From a checkpoint of a small mixture-of-experts model trained on Wikipedia.
Size: 8 layers, width 128, vocabulary 1286.
Training: 484M tokens, 3787 steps.
Below are experts of layer 5 (counted from 0) of a mixture-of-experts language model. Rows are named router (the router's row for the expert), gate (a neuron's input weights, with its number), up (a neuron's input weights, with its number) and show model dimensions 0-127. Each number is 128 + 32 x the weight over its row's rms, rounded and kept within 0 to 255. Numbers have three digits each.
Before each expert's rows: a language model's description of what the expert responds to. This comes from a sample of Wikipedia text that the model never trained on.

# expert 27
It responds to: Initial f/ad pieces, UTF bytes
router:153149125157107100111137117132181161148089120179130141125137164132118130101134188107074091162146152130085174132151084199176091135060113135161084152122124116138123062099113128101132161150054135159106125097088111100117128157159165126165154159204126087165108155165139137096159093094138165092172105117127127104143118134061165122101097110133085153163081082096149200158163182081136190145093
gate0:089135159116099135094078131129114134113106079082192092083160194169152151113157129138109173145106115130085215157133118112152117121113127142191111120120135144127118171180050152130125096162091117171137068193095089193097166145069130113168144135140107108162113116065114137112135082142127148142113181131160083128143123084130159179074096123198142129166101109109127167117160151149118122191114
up0:216122124149153200125117122110124095104124111151095124132124122137150139095160165076127158186162065139171136104170172115154109111164132155191135078104193110179107089138167074067080145132140136122123130158068167107150128109093113118153115156164105127194131123099121134090142163152112161118116156112084084184134128092119147116083091074157171126075132125131160103097109157143173050149078
gate1:075125135147065097092103111118129183122094139189128101150107121124149137164144149150100152101153130157155045150167147097094138103123143061093105191119105130144117113111123113069120141168186101113182155132115113155117121158141128185094125130145188132135093161130111148134116110160204139177154150214143135126095207155114075110131144123170172086110109135080081096184127102127139171064118
up1:131156153120138171119077123157179081101182093202097105127107162092143118160113116124154062110125190102183129116161194120133205116150153176139071093105122130138115147083098113114186131103080089128098117080137095095153132088146116139076091139137128112111122138073073175106159097157092102059138093132129136093129113091103112129094152107091114153068137160083142132118161112127185188092139

# expert 52
It responds to: Clause-ending commas
router:164129118089181124149092175132147128110072088110127100115083156186135152072141168128162156137138143102088161100123164109034061086153119161071115110118100158167131093182143119138098140117163125124113125142129093116153109123171120114154119101161140159124135132191092115069086123132179162137128189069161095148175100122144174148130155088159134088063202109183137125144112133093140181163093
gate0:136152131128139158132111103141158114111071109130112156172049138154116173130101117185161162140153123132119186132160135157159124107169115100103159167192172067121122121115167113101117119185154140074147116181124078140131076088154141133100159197126124126114133127136128094056138072105201100115153168077101067164164145146089095124101111124157163108108121111076151067085211126125091137113104
up0:181139124122139098182104124128116157126159124145173135123190180073076098154154152170162109114109121129110152092164146084060107126160177114199183088132166140180156110130135138146165122032058126062123134135105161078131096135151120100191124134133094157107123132112095136133125180142143172116093104115123150117109065183151144110100167103147166142101091115158140067124090118131079158077110
gate1:173168082081123101127162176114075096118141169153155125143090120169180155146142118121122138133107098148102088138144105157101170120124145140097110119091106130092082152137125077133093095169151185135045172156141129140140155137113126192057104144181095209131131093098161151161168122154117141160096147149167125143127082072152097194160083134085135129123085100116139144108135138228096132074113
up1:107143136130118115150106153116108087206144126131052117136164152181103103109087171183142127109128094143145105123129122111139118087113118068126097104144138085150126117149190170174087103172101085126163133087064118133062129129130091135164222102116117098130154117042145170120115116156134094098179157126133097149113139147142115115148128159170218120093097181155087087086131124135133141080187

# expert 31
It responds to: Coordinating conjunctions
router:110155130136103129136120156147186142113124164094192133153151139137153190108137099156161165133165099157112144157112140119183098140149139046081087099116130131104060054185195190181112130141132107078148134093169115110155134144174125117116146091132183109183087067169146084150097138166115166138177161123131090132165130147164113205180126156131162104137143062129149133137108099147128105141168
gate0:040182143128150118122145143068142182085125094143161109204139133168099114150159140108102119121150104115148136114178103096166124148130150119130117075163184121116144126123181158184154146125133098151184170083074127112096146141111119171096106232164115154164125120166114131137116105119146100163178100108186134142068132141154080124188150141158134113120103098135172196122173125123139062086152
up0:157067107098167121127080172110179112115149158147133144089125108181093174094142144170065089145167088113115134121162146114111097170134115151120063071093128120161158184108126139127125144090069146205147067142119158136146133065136120122129044096146127208161141130151097141133180124140128129134115147073186095185163110112085175092113126177122124127138094082159143113132086102083117138155118
gate1:118140156127119134102123183118143113132157120115172086230061095144165154109133128150111047074098185155134124089082101142098138159086189085098149148164104151114213190096136129131115132099109162171129153085095155132109121132172149143124133148159135165094159121129100132163134124136126136077170129149085171125084182115119120111107077179130171090081093086092107117165084078100108136153111
up1:139150146084148090106132114146112117098112157143147173194124112165105056044134115113125125157186118143069074131156135180134138139164118129124115129064156134122106158132151143096116124167158147139132167128177121140106097025137096110171109129128124140157075101111119092136128132111131113114110099049123121142159121123190151153203100112164187189133139145184160107060154168087140064125142

# expert 61
It responds to: Determiners and pronouns
router:090105097158098132118096152160137109148147171119106166175160106119145107129151167144110129106186105109087184139113111143135106165175074045100138101125160148118085121140175146143132079117149086129157073095079073089115165151128128109056114112149192129138172142139036152172114121122126120152073116135129096183067138150165090146130114124076190124184100141118125156132075152103084077145135
gate0:189093163117126093131122188175127162147067120157044074135123109171142174098083141116153143095145139159155089121149112113092086096109127148156144152103097114058097149078099125123116163118135134084129078106165174095132115108122154195040121142073141139125093195103129090133122172157177082147123079091138100134135160107113130133094194144156148139100084152148081124111174125152143177133150
up0:123157168089135178149160161139159209113119160114085095090111154084124145129078086114175128081068066181121125138111137110105142105179119131124123117134130127202181126140126123191133142135128153111097066143177164112099111108143103118143119087107147135097147179114082161148111110145115182028089130185085107081114144158133144083157082149133133124130196186118117166144089097126140115097166
gate1:176175057105147096075128112174119136116115116173136112185138153068133110158135176115118164137109140142101171160114203164155113104145056153120100126139160087123116110151133127150125114163137146139150103129109159157098100089133163057139126142084124143181135142163144135120145078114177219173138117094141046112115159158122092101104157140095162110151133109093123167075157131129213121153200
up1:148098113118121214134124136070138139119138127157165190148084123180144102095087171160090121098147088133116158170119149159134113105175110162116144170123145067149081192122118120135094135137113105091165119145128132149112174193044122089092145095146069115198139121209092150114123119136103130103144123148148104072109111125116126042114146121071132103149146125110114131169125097132145029137134

# expert 60
It responds to: Infobox list dashes
router:120114064110171134142139134108196066146154156150125190111183115132118126134156144146103118112187150167182183161161086100092141104117158109103099134173118104070133123123160130149119147143158106138157129116135148108105149126047100186168113052126145124169108129143105138179115103129112193102120130144195129110158127101130097135195134135136115168216177069124064133133130175127154178092107
gate6:096159101125084133155068104106066097067143106156154105145128150162126129140138124163145123146131115170074149152205124179165103137175102094145125158132117079119116134148152129213131114097159136143134123167141126148130096163110135093102180069166072089159170082153150094170092145163129118067092086160097141136101163112120102154132094118151137184163097149154136190156108111072049152131070
up6:096153093140102141156118137130131068124114133075126094139146135128157097143098143145156151085081123113124109186107124143114085138105096117180116096144119160078108140092142090183144151115153073138175137079103109137089178211140150175147133084074155117095140082087143089166088161111139093164093083173085102183173170142117133093095064144129130135159072167118101179143128078097115150117043
gate7:090187136120119132164192162119170163146190089120123148134174158160155144158171107100084130160108109188109082164144069107161126155176142135079129134121093138095165087141064131105171130139117206108141099134153143069078118137194134086076110117146125087103116149136127121133120177184164149096124100068100111189105100142106127105138095130153139160117082085125136158155112136155222146112147
up7:119121105157167108185169126151130152126088144113120123059187166151166119137082133139123161145172184104074101054110126136128148201180149166114117168134135139135103147102160092170130089136092081113127138067145092163120093150096117072131160165114131100123101128170165123111027148101119128115141137128074144120119134182094086137061093085150098115079180146073113106102178113118139096133157

# expert 24
It responds to: Initial L and the
router:131078104143118185156122086032121113114154123141076132138124153186121108132215139146094183122116078120087108136115125112138083136100119057101170109151180139119122150148150089139086095154136121116175138102083105131178088131108105138143151156121141093111135127140191154108101141089086147112091160117098075178125120191163137136157128168150134160166196141199126111116128120182111115213103
gate0:162136080144137144119128194117105126195162119112150059091166118158116113120096037067062122140125122091094100126076126142157134137102097130099182151138165149095127101108102163106129093191144108114105124154091148079157144152148122089133134166143171161147106134127109134126184114173187160145153106135140085053106090167100108095172079099104184133133140107080142115140062103144081074154141
up0:143093150119164096203126127150133097149149128136041120126150099082108128055112115122196128096145089120085153144143095118118094113137102117156099090108174141141116091096105144142150126148128174115169153151080119051154135143133167089157092107118078197108174094076129135112086101128092130106137112164191146120138139119085139166129129139162131140112183099200162148094151139079194125112041
gate1:157112121138083137135129136065156147130117129100139123168124098151100142108143163146077109145071131146136132184193162101128116149155106099120139135160117148103094120055192141141107141122127172180080140043071126083101135126099056144117088199137109194109116153151098188058157081138088092118135106152131134147127181080151156088147106162140155138116155092117144212117134129138180165136159
up1:179096099117133123116168155198132177128114124155116112159175139095146124100114168139117174059155168117108084138152178125104122145094133118127108110104174148101129106086161083131185131066102098127156118116062193127125115046089150092109076136140130151073115142123152095047144095140186135136071154122154186123066151143099165146129150136113154129143105139107136186059119084106109158145086

# expert 16
It responds to: Mid-word Latinate stems
router:090128149152096143096136106146097090168092113131068160122146119161155154108125045098132215133127076075127142157089156094098106074137163131095137188071143161127119137132058113062108218063146093148148201105185095162125161116122169140126122141156140131116135123118152140125154089179100115144080097109145150165106138165150141104172122150144110109085164118167074086098153133149109108136133
gate0:154047156136150149120132124207123141094150162160103124095164174096068183113092061137067173135152101092130135134179113146144070174098100146155086134152223115157122097114104124096098096118078095123093117135114126122124162151136117077094100103104119134148118149093086163123090117139164112124118141097161181130097120165141182106123100087128106158151118081132159164134150195161118210128093
up0:126140157073097061147128142146133187161120111126081107194149121127124107190106071083098133088124171104117104075074052135144120165113089156109135126134122146179203189106164136060118135156157081123125092147157145173088178123149135132152187143157113136098118139099116089116133154111120124093077175105121112162147111076120128150128029146096118137108139191125140103081163124169138129137114
gate1:121129120145108139127152122139136154214103146067150177137121084105096067141152086099079063181140072138113113135173095111113133120120073095136163105118128109138056146166106118170133145074145077078068138123156116082182118141107114133170083077094192116074124165181188066160124109110125150169088086140117145199143147154117106148142183125123170124128111090100119145164126138120119117117133
up1:102115145134089076130197156107099165149111107120138135161154128122162126098098099117138178105083182104087104129103188121072169107105157066088180137175113104120120099148149112134135206091084109081087096232169128147086152126115133104145118184135109163127138187149106140125120122064158114093156085062138168097126135082105134138145132097087142101172110135181086115123143094091138091150116

# expert 22
It responds to: Articles and New
router:109124073114076145057157112104107135090143116100070135094187087130084109150140111169104158134074104118122123139097114108149126140150085086152107083142116084165119115119127127124143105188143108127114090153088131166119082132120100107032143140134095150014141144105103142166128105145094163188126134155086195124137097211161094156184178157132139142159100099145108135117096150145115122186127
gate0:158202116159130104133134168163130115207111133115120164072122146142108175135143127115069121060108157131087098090099102173133140108134155154149141091195075145153087093147156154139084159129080143178109096117201144119148127114102120050122101134115135136100155106108124171149088079172154103143114093115192150221140062122135121153184118111178088122139100135093135131109152108090150142091108
up0:111157118075160096121110062145113100109162112151075118119060115093111111203108130091159086091116190147149096083126136166134173121109137127166095091166128125133155118187085150139123136126152136121100113079147127159124137108107200080143110143132197134163143182098137088093090105097086130086114079153183102154111089091166080088092118084183175139120164126103154047129155138087117119102118
gate1:068154123108145080118113130127096161126146123078159086097104101085104136150110089130115122170170098164117102165086191155158083148129167091150156054123149133195131106139162175106161122132121139144086087131169137129116189107082112134140064100160113130161100175189109127098108156066094125137128152102099116147060180099136098103138125142156154158166106158145183129088089086070205113106102
up1:094113059168147151125159093144106106097087144163071164142160170110151144131189187125101164155106135114125158149140091091148081105131101149104125153138098153177172192119182123132145161112122135093115111128091185112077136071122124100111153105129118097127130084091158124120083133191128157174113152122121177166112155125108106126023183126125100129051085094094125106143127072150104149196107

# expert 48
It responds to: Cyrillic and if pieces
router:174129136145123161102173129098139121111134095121181152129103138116146120125094133152087139079100234135120168149185125180072129160097140148167091069154127084086145123147080150130106159154078136121175114140143141083161205137092166152136098071152094097191137189095104091176149174073106124107135121140152143168134172142085097106170150185146133102077103112108112081105130163150118145152107
gate0:143149108138108077083142087118112065093181106112072088138142141180125091145109161143184134074071082150081147159135196136108153140091095081171149152116118127124158182131095061202128182123126096138154166140092098102096159117138177149099074109126125098145117197116160126099082099118127163117165127104153180122129131122144073121157100181157083164082130068178161135115119119113122127139112
up0:168073090169101126154141093145134144155116136118124169071150146110136113155133147155181092083117159152114110168076150204154120105094153109121119174107139081166158131141180107119137138109139161046082178134102100114081119161153134101124084120102173142187080130092115165155144128100179167196119192115110187141149182097117182136096136061091072104125156101162156140147123137140080151149117
gate1:122093079158137141151125101146126105109097083175120121095119115166117093146096144128129076146122165124106163126127133136109171116171131065136119178081120185132097069110123079088089130083095133128133149121116126091126076086088068142080078149106079140105125161167097145108206132132158096166153127185194104048140180190134166133139120159128097070121070151143093092079163122115127171122099
up1:109135125094094135142126119127172141154133135148128152160150016165157038148129108099115100117171132087133109129143170126158103121162138175142118106129092118067171129093062172094086117131117081167159086123114154129123159102096134161136144083148136121106116137115093104165106200209094144131115126066098148090175139122097170209075148145138148190151112139186114112128149148107146121147182

# expert 0
It responds to: Table and list separators
router:066111078140117158134174157111165119151119094124170163131095077151151159112133180106108201126149125158098125200112063105122086105098103162076070107107156148105144098186152160161058134172111136144070126155069153139180113139113095122142059144118145154169098147189095159109077148152075154155110113134180099098139104105139106138139103138122154128111144092137167103121206108173137108107139
gate6:098126110152119088138134061039076122142134125144127097174057048185158095089097131109138115121170098135070153081129102155127175127130158095112170149169109170063151162170088141099094131158084082123108120078139108162106070113093107140108142141094117113082129166170125098103118120162106148116184125111150153142114110074119121136115048149130134125106151090164177117120176140155130111161189
up6:131098127147171087114108102126138176164089192080094134130085116115114021175067150129170104159102046189187186163140084155100107211126122129126112159132175150163157067108139102140134128163115176124097139111138105124152156161102095170150096143120183127131160150144095117145094084123166122107116116109157177108118133093111130186083116133105121100152138124090122079161107107094083127135118
gate7:117127115096161067100134121131055127100125112102135076119139130117162139150141124144167137105126150070052146110131147162128107169167177102107119127035080164133095186110154134105109168175147190136061156126115111126155073222080163107082104125108127163125128097090201105159097109189107153119164132134120127166129152151121104116147143122076116159147097059113142086164135123128092119091132
up7:144101104102132137101105086107185167144183128194151106161106101203155116114049168137141118105099115142100148190124133168166147140125133109136103151141108188073057121156103174118098127143131084161106180122129068143118145090179079068103088096094161155154144131109146108130128119096087077118114090186139118075128094140183143153132097120109113124134162173070150109107160070167083143142152

# expert 4
It responds to: Word-initial N/V pieces
router:162161109107149105145130109136099086091104158051174100093088098095190098117108104137133078125089132112105150083141123075150134152177130136154080153101106138145091082152101112193133135154086078085120146164101133083141107088167118071149134140152133163101115080080129152190163155105105098188160184091119118115123126161085140110193167138089156131142172122151120130101116156168096084040119
gate0:072164112103142114134179207154149133094174122130152163108160053105097114097073135133214165088142156106108116156156081125140172125123123177110129185120152116132139176099127116125202105094130122099135116147138189090103066098165103137089190113141168114145152133154110123176184091161140123185119139173126132133089090131089143099104145162151091104086152138097099127080093180094114129113079
up0:142126158123185114121145075162110093106155173117135155084118121142148064127167097152117153084138158107078136135166130100137092122105088119109129179199132114128123196202154139110149106160094110078171156096111154112117143106079063194153076157152104133133102146081145109140112110079140119145107132112123130133136157123167138153166147095120067107138184104179148068200112149159079057118185
gate1:074107105107144095130156176157145131138114138106127086156144115113175174103067146158142157082153151113148062115148144135118170117076099157130076154162147111066069119146142101115086084132130107088115128154058076132104165018151104121109110155172175129132121161108124135120116143129158090130132151138074079158112158128146149141178150117115082116083147180113045151092054084099128123136110
up1:154070122149100159173160098141090158159113126107118154124171104114122069129119160104159116131154171137113116107147155167068123142166117145156118070066109102138080139187119145133208116094124139125154193119099177148148150122104091082138135142093061126082122079112097174093099133145147157092171159145080133078150118127156204107116070103160057170137108145155143130085128190122163135096174

# expert 7
It responds to: Auxiliaries and -ly adverbs
router:178143123119069139122124140149112155084098148125179139120110135080091149108173117075160126143143072122155146055129115141156132123145135083131192147148138134131124093049126137132128151105146113150179121112175124102129151128135155118088171117126124159159160107112071095130143108186118153110151183123138096146127080089190087162071112123076145025148177100115148092169131135090096145235141
gate0:131167110049085066139120081162091126110129150073120083087121123131148099137157124090094101145139090123118100159137151081207094101104157105143113131080138156135137077062101126152114175165165065188088104165125190149110139102104149097124109109122141130135109193113138118130157148094106122098168167089110092133140157161078126129060153078149119236083102100130123112091105121137130114149124
up0:160131132139143127153103118136070191142096165163112132145104095125065146119097120159183165132087060129151122136111150069104140118128136087136127136032112137177121123114114149108130228119148112124136148131165119151121097140146114105147153154106220127108189123154109153067131093106163181166141127130128189066127058185098149107154076111155106181133127102108084129085176138111108156125116
gate1:155125129148155181147133130113114110113123133112126089151070114132155187148125141103125152143189177105145144125165126214167099111138153192147148131114131135164089104189172154095105199185122102092112097158116153061128180094126160197172137088113084135081086169168163162150177166124096156123152117188165126125119112140159128153115068166096197163156133137111157091129151162168110109115149
up1:114144098077139135105180159135101170119080143154162058139145108143130098155122112212123140108072136139074143137090173056139078122131114158178180127109133081131154113155122160178147166051162134161114124112115137147125125148142173153104168110152119075132161121041132155123088102095088167068099123128105157132117105094088181093144122060180124134153102144146084130150101103129167135175166

# expert 36
It responds to: Table cell pipes
router:043126122114151152122158130091180089136152084123157128109087088127109174118165151121094118150155108120137156126079124140143095093117154135127120109162138086151111099134149152177122158154128145156115093171100137139125124139112178120094113116127136152142155127121088176113096116219019164125151135140242157065188126156178098157157109182143125078095132117119103105112160113205099104101135
gate6:162140100114127191080127107125165103133147119103130110112104237118130094114127121133074170101142108108145134161137090134118138176129176110158142079095136136121086160169067052129146140101173163124162100128097148134154113087131142131120108100124207155162139102199129134199076135118125170135101127057167126158141117179122142147192109182112063164144121176130083079157124109122123121142086
up6:151067160152157131139082059156134125048165225095110158152121098141093162248120150128113104096141116074135095123108147126152132135080168152135114164151120108158162128135177098108034118136120119140121141125116116148103127130137126126170156157112144176086163142137132112088181144117081132132122147088130132088188110097079117169155195105099109140156105086133128117074129148099174099136133
gate7:137140097136092131064097142105133139174175145143052092105114148129146107127100102092141073107129145146156118149143160192093113090070159140100187101157092098152110141140128121066119118049154146171090107140163068082109111121090139121126120051146136132126207117118103144093123157180198156070162131082129094117096093107169105110127069123123105137125202130114090164095123136160134099109147
up7:135104152172072188187102154159124117097153143105096100122096125128089105149156116118116094162131166133131137133089093122116132157154178131086148170101112171136145142127092119155116123101149155107113183095135088132131149102137117137152203166175143164153124128149138137217151141154067201170147116062099132146126135185212069159165202112115057128177067134135125109166115130110104146097121

# expert 35
It responds to: B and F pieces
router:161168174195154108115148103157172118118099132104150131115112166119119093110043098128147129088093180072125168102154114166108139153093149161113133184096180097077111145182121173144161153102093132110149141103091162119133170117145142138120203160144116102143114197171114147157167132141108174132080071170061104155190136126057122142146135067099097150145118128088121132129148133099117182092085
gate0:158186178113148129123100133124159074123061162146120129116076171130151124132062137150112134158148110115100127206136176151123124170160123204125111125100148170164128087158148098130101134148111170116082175137168094137146080134139048192099148127093148082109163117191106149114103178110127142154122149096139180063091092124108097171092058125134153150133154173110137102118118155079101183144099
up0:115133099137099076161092109143113228064127172112149117076163123118146108105163136135196170127158167192141098119129107087157110125162125132147169112131154129169132123130072185144144141144126093102161109138102173127099101133180171098178114184158151172126126150165138094076165151216160117143139152196121143096123124082109151120105055157153140103176159090121187123117121099144095168130130
gate1:150162099124145099174194083202091072135097103132107116132195121142089072133209148095128136040138179155109172134120162098110093089146110188121073079098132105115120107104149115133113131115137141119178137121120108153167120187103144130047179170112126141092085173144138085139133106130164120203140066164115137127168143125133097174069123112162160125131140134125097157142160129114137139154123
up1:088081130125137073115141130137148136136073132173156153130032170128142065136093105177192077141154079097112140152166092159098164107083061101122127134093133145171103054174072173182130161104119149171120159163104139138067113136150162095106167146079171159156111145132133104175161112149184102128107147062135153139119146121108119149078118098135086129141138142118107133175100131111085145152165

# expert 44
It responds to: Headings and Fran- names
router:118044124128101120114097119142117148128114143102113156147180071194110100131122135121071100202091158133167098131117098165106138042127096179130127113117114130136122152120094067078096173102164128137102177099134098129106120098051103169131109084092117132194161104138172144161117116117098138138171114123101109117096195144104164080099130164201060152148097148167121169087166135121145127153156
gate0:079131117156112192147178093117108215119117213119114106147110128127107114124150088102177138161082117169160137141125091143131101151157101151128159159177145104165193070094150136065144191134160088082069177163159101150051160138063177112133119147134129117141086097177111115128160164142170141127128106124135097127140109096137160126129131159139112085141189138100175152094106136140083166165106
up0:125194094177135143095126129165162151136085185111146140159159079139117108089119127147163074101143112158123139132190107182121128188053154119096099168178102131076126191204162071154099104115127138160117125055130164086168114111116136167124150110140120081102093117188107129112116165091161146134116113155156107183131134108137083151163161157118108147102130062196125128198123168134145131129109
gate1:104149135099137137077132135098192106163137137111063103093107090170094164048115073122073125202116167150094149067097126122103121135119108196155123070104116074079134117177121140156108068150139135102062144088174140128116116143124141112073156129123186163177133151124153107149124129115099086158140123117086120135134130199108151091081051109118055150125166116108146095140130097140119107116144
up1:074132087168124186155117107101162133139119085146144135117145139165139145114090054165140113095182131065097159096167058077163112146174050125110103163171111114150137100149088110105123138073109141155141192197100170128150145129092168154138136109153104209079133127121121160164174177103121137068073135124083112124120134133187127109128092175103119162152165110100074100113126129137121156131096

# expert 30
It responds to: Initial th, pl clusters
router:111141066119096145151126154144174111182095108134079090137145163115125101122120144136139091103148175133116156139125076135125092168085088139132209113117157145111144170130143127126073151101109165117115148098054128082145134170198130113092200124160072148143096138112155074123152175129165129123143111159096143183141131076125105127072109057082087134141097135101115132130135221114125167176057
gate6:070099157134129156079173071083163111092084117161133153152133130138111121070173103135133113116158096138117105075116095143102102121102083170159109178191154142094049126136174122144152096130084036140054070094136111124064163139175131151124137095155150114175109100109155093110097130151156104129127136125097142148144103160164128142054130130124098122138166029160162145135138118135112160155142
up6:115122190117145119077138102100136157143147140099109120120153060172108085077101169084122084109131075095161167121105185045112092173175139106098116146156077154142061121121136113111144162137074064148158145148109134143102093117122113079078124164083136095135128075138135142124182141135106176146115131117099129141158131157096099165133110136118161188129106093114170047055174098158135165151098
gate7:144123103203115160158112136173135129154164108135113138195116151100161103152117139146153131135149103119161120121104119111122118170113121122046125097139113162155132123100183160163109086169082118144139080090166149111105097088117187095177147118121135177158126108169134134185141141113049152186113152157165097097170129142081140202136105115098116075129138031131123113167164128134059150190079
up7:131154158118161103159192100077079152133117132144149124086101073084139141098151071163120127121083115145143118162137163151141114126113137175165130075159142160161100094137147124098166156114145113154135102122181085094064154128088128186138100189094132107128099102099121132195143095133117094130103072108192122167095159098180097184163072098153176225137096105118083132080147106136122094159116

# expert 2
It responds to: Prefix-like word starts
router:107150129129151128084154118155085151164113139148080163143165155145149103151175108142166116110091072144109079146170118098126096028117177109090173135124128123139152094100092125108101148180165146146154155132208130214120086144112119121156101127055128127128100130084134141144099123127140133107104161187138079128122111205126115144106106137083154104183103130172228116194118105110162141156145
gate1:114124125152177144155162154117100113086134156105115127087080138124157094130104091134137080109122120108152082102135148119056202209134187163145151184159112187101147098084091140114107108105173165174169122121118114142149141116095158113174103132104150124127125118118067128135154125111172120066116138160176102152100106123138164090131134098104062107216143142110139110171150076083124231119147
up1:188127088152088117057145115083125063141104187095124158140132123107083095118165119147205137200154130131121150119126145109126166176176116118184215158130101109116111148093112136133136125139054148122095115114102187104132147138131122119057125124122105119111140125141119122134117102136063128118122178120111103133118146116147125136127108131142196062064132073035166122157142119049119094096129
gate2:098158183157123132123111119108133127141134120130151132077147137108124129115176169194127083192074122117148114102157094179137169173198139187081142128151149076113202052161139113149173088127108202131176134152126129115095185125139124121120107162107151098130091186162160077129161115108169182135136205170146096105126106091148123140116106134071135080180128135150130098134104101149151165094166
up2:104115100117100129219091081115122160156103122114120062149070136083103170183120074113146120190139069114124107147154144127147209099173142113110127158132118143101090156152202134092129149170153150137119140045096135141136122060162096098179130166162133107142067129071159186088165178115141090126140116136117139132158138158114121155142168120117105126136151107081101128108170121131131126136210

# expert 62
It responds to: Common noun endings
router:100137130087100087124117139142141180146102146070098146158110124137171086189115132153176035069141174106130169130151172101129169107146142107162166107094149140119141086121103137110176102124162139068133099101194144178152106161147092087109158155143163123095149132111096120151133136209182108130131134113082213138153124125078078131133156132098126166087220149135129175150141100123104090154120
gate0:088133105104152104131135112154136177173115157184146129137078109085152115199138128152097123151161121163137090149129177117160143164138152169101055100126111111127101114065169139159140060127109166123145068078162109110159093136158074101189098193193120116084117131106147073149114075117150179157119116140176124129107187167109112161126115112101096117134128136187156171135033143135098113117134
up0:128177110099193110162136188109199135115144094151115177139102081150113081122129092136179158128146147075159121138130168204153160133102172105166110101113171106129115069111149122133130112197179139106150206137139147192153157181077122146125085118126133090103143185162162178140082144157118132168116079131165102145103090126128112140140068150151117088139130108162071143078122157136157085087137
gate1:125129143089141133125142109187125158138146145112139154113159172100096114148140142143102111135112141159107139084070151148123130137126150129139084110145190071181163127107131105110130167118080170071060077083086133155145126140057061148105181147172143108159124099153093141154198112110148101138059116102178117124140152124116145107056116213129128126115121181167152143196134082122170141169062
up1:132125174182165098155220128117052097109115051164132111125156114078144145140116072081100125150087180087104133112163094084124140103119085122115129109160174087137107087097155118141122147125129088128076135150164128137122138121088122179102144052139119134169136202141084095137118147099072135133137151173026133106096120099162131154160172122159126137110110119112109158153151152125093139198154

# expert 33
It responds to: Copulas, as, commas
router:118122159107109143164144142125156095083133159160128108097062088092121175114159125094173128150143102087183150089130161155123129055129118122094095159194141135202119077087121074113076163121157120118153084127148149094148129156168117137105110145216137173118157148137097098119110138095136178069163144145170137104137097072191148179131113169107091070163122074169161134122126134154161155185116
gate0:128116151132131085096150178191123155107094230083167166087153167076125165124115190107132095100072119141123100127104190108189156161148108098173083113092137145173144125103159183130075147111158133163140118144131117122121159144100101144143131109197116140100150112172122135111138098106203109143159130154128105087127119079125162070161118123135123132110135088035165091156122160100068127130159
up0:130102131136101141148168055154108151097090139117114145076102163154150119178101120114101118157129139102117126148038140118178168105126151118137107108079159132085143051166151134028115130178163092130071136131103139143088127110128104079092147077067104150126117136138168199100123088146059105115140137143119146079074142182111197104141122114111179180173156145108141144173113142104128111116116
gate1:142135173145108138101173104169155085078121164149220087060164118148148121108174142122134140119129128118159101126061153096163130149131088105104084178138109132112061116166123106162162152153160077068187111157115141148090122148156144104091132152175110138135124126122102157143122092191056112150151066093175127144141159128139119116142104158127127142138096054115075092134108058107152144170064
up1:137107167123111155124074151114188182157160104126088091120123104134116168153151065140158093108151099156100144069145192077097040144099113180135142135158127161125143112094123134106163115124130152132135123109117147142155152138171119117174117126123063125076131128139175115087161133183151093127060111114217138125195115158126143118130105182182114125153110087175122139108093118227109110160087

# expert 57
It responds to: Openers and punctuation
router:109143100085180144129179138178141109117111128111080107096065113073146125106106118133089080158085096108123137084063127173174105115142106134116133100112104099104092163045135116164167147167104171080138134155112122107086116096150112104138145110139128170139131115081113133174139158114128129159164211124132117166100182130120127156205193144119071090181126136174149192139048162136086140127117
gate0:064148103154098147099159124137105162093140119122099102054136086173146064122085110141167162127081128119105175167151139063116055140136147126140132065094102129117103183089111133136147141087187158166155136118142118117096148169137153137106056171146108205122060181179158179121176118151106134174192096132104138089145096138136142130107157178106113169138119113144163108110155147123108103096168
up0:154178054120161106107097113084149169163079075094176134094131118192118140133107106123111175132083138152093103134155126139198098179149134166123175158116139122116156071077144186085108140119127177154182146129107114114145132073121141142118138081153150128129151130114101141121208074132118128139122112071162160169121203148139196086101187136082124131126135117144146143124191140121168071128175
gate1:113187116085081185141094050119120098093118069116120032081100138143144111053157130112124151181141122160174172172103165187128098120115080144142125166120117139117178165169152067151130152126068145117123121222144141109127143102132153133175126160148105130173105153075097114121107108070091085160146138099127178146109191146118112112152091120138162149149138141116143156133141133128155171099109
up1:145112140139133142142112091079120152152118133167085157116153175151111113131112130175163113132062109108163138105102162086117144136106140168081118144158087167142119102132157141182103175157137151170141134186107132143091123189144134164135109145142134149148124213121130108112084145141161141133165128076114151150089057142162095087110112156159220082128176116112184035089166035138149116108104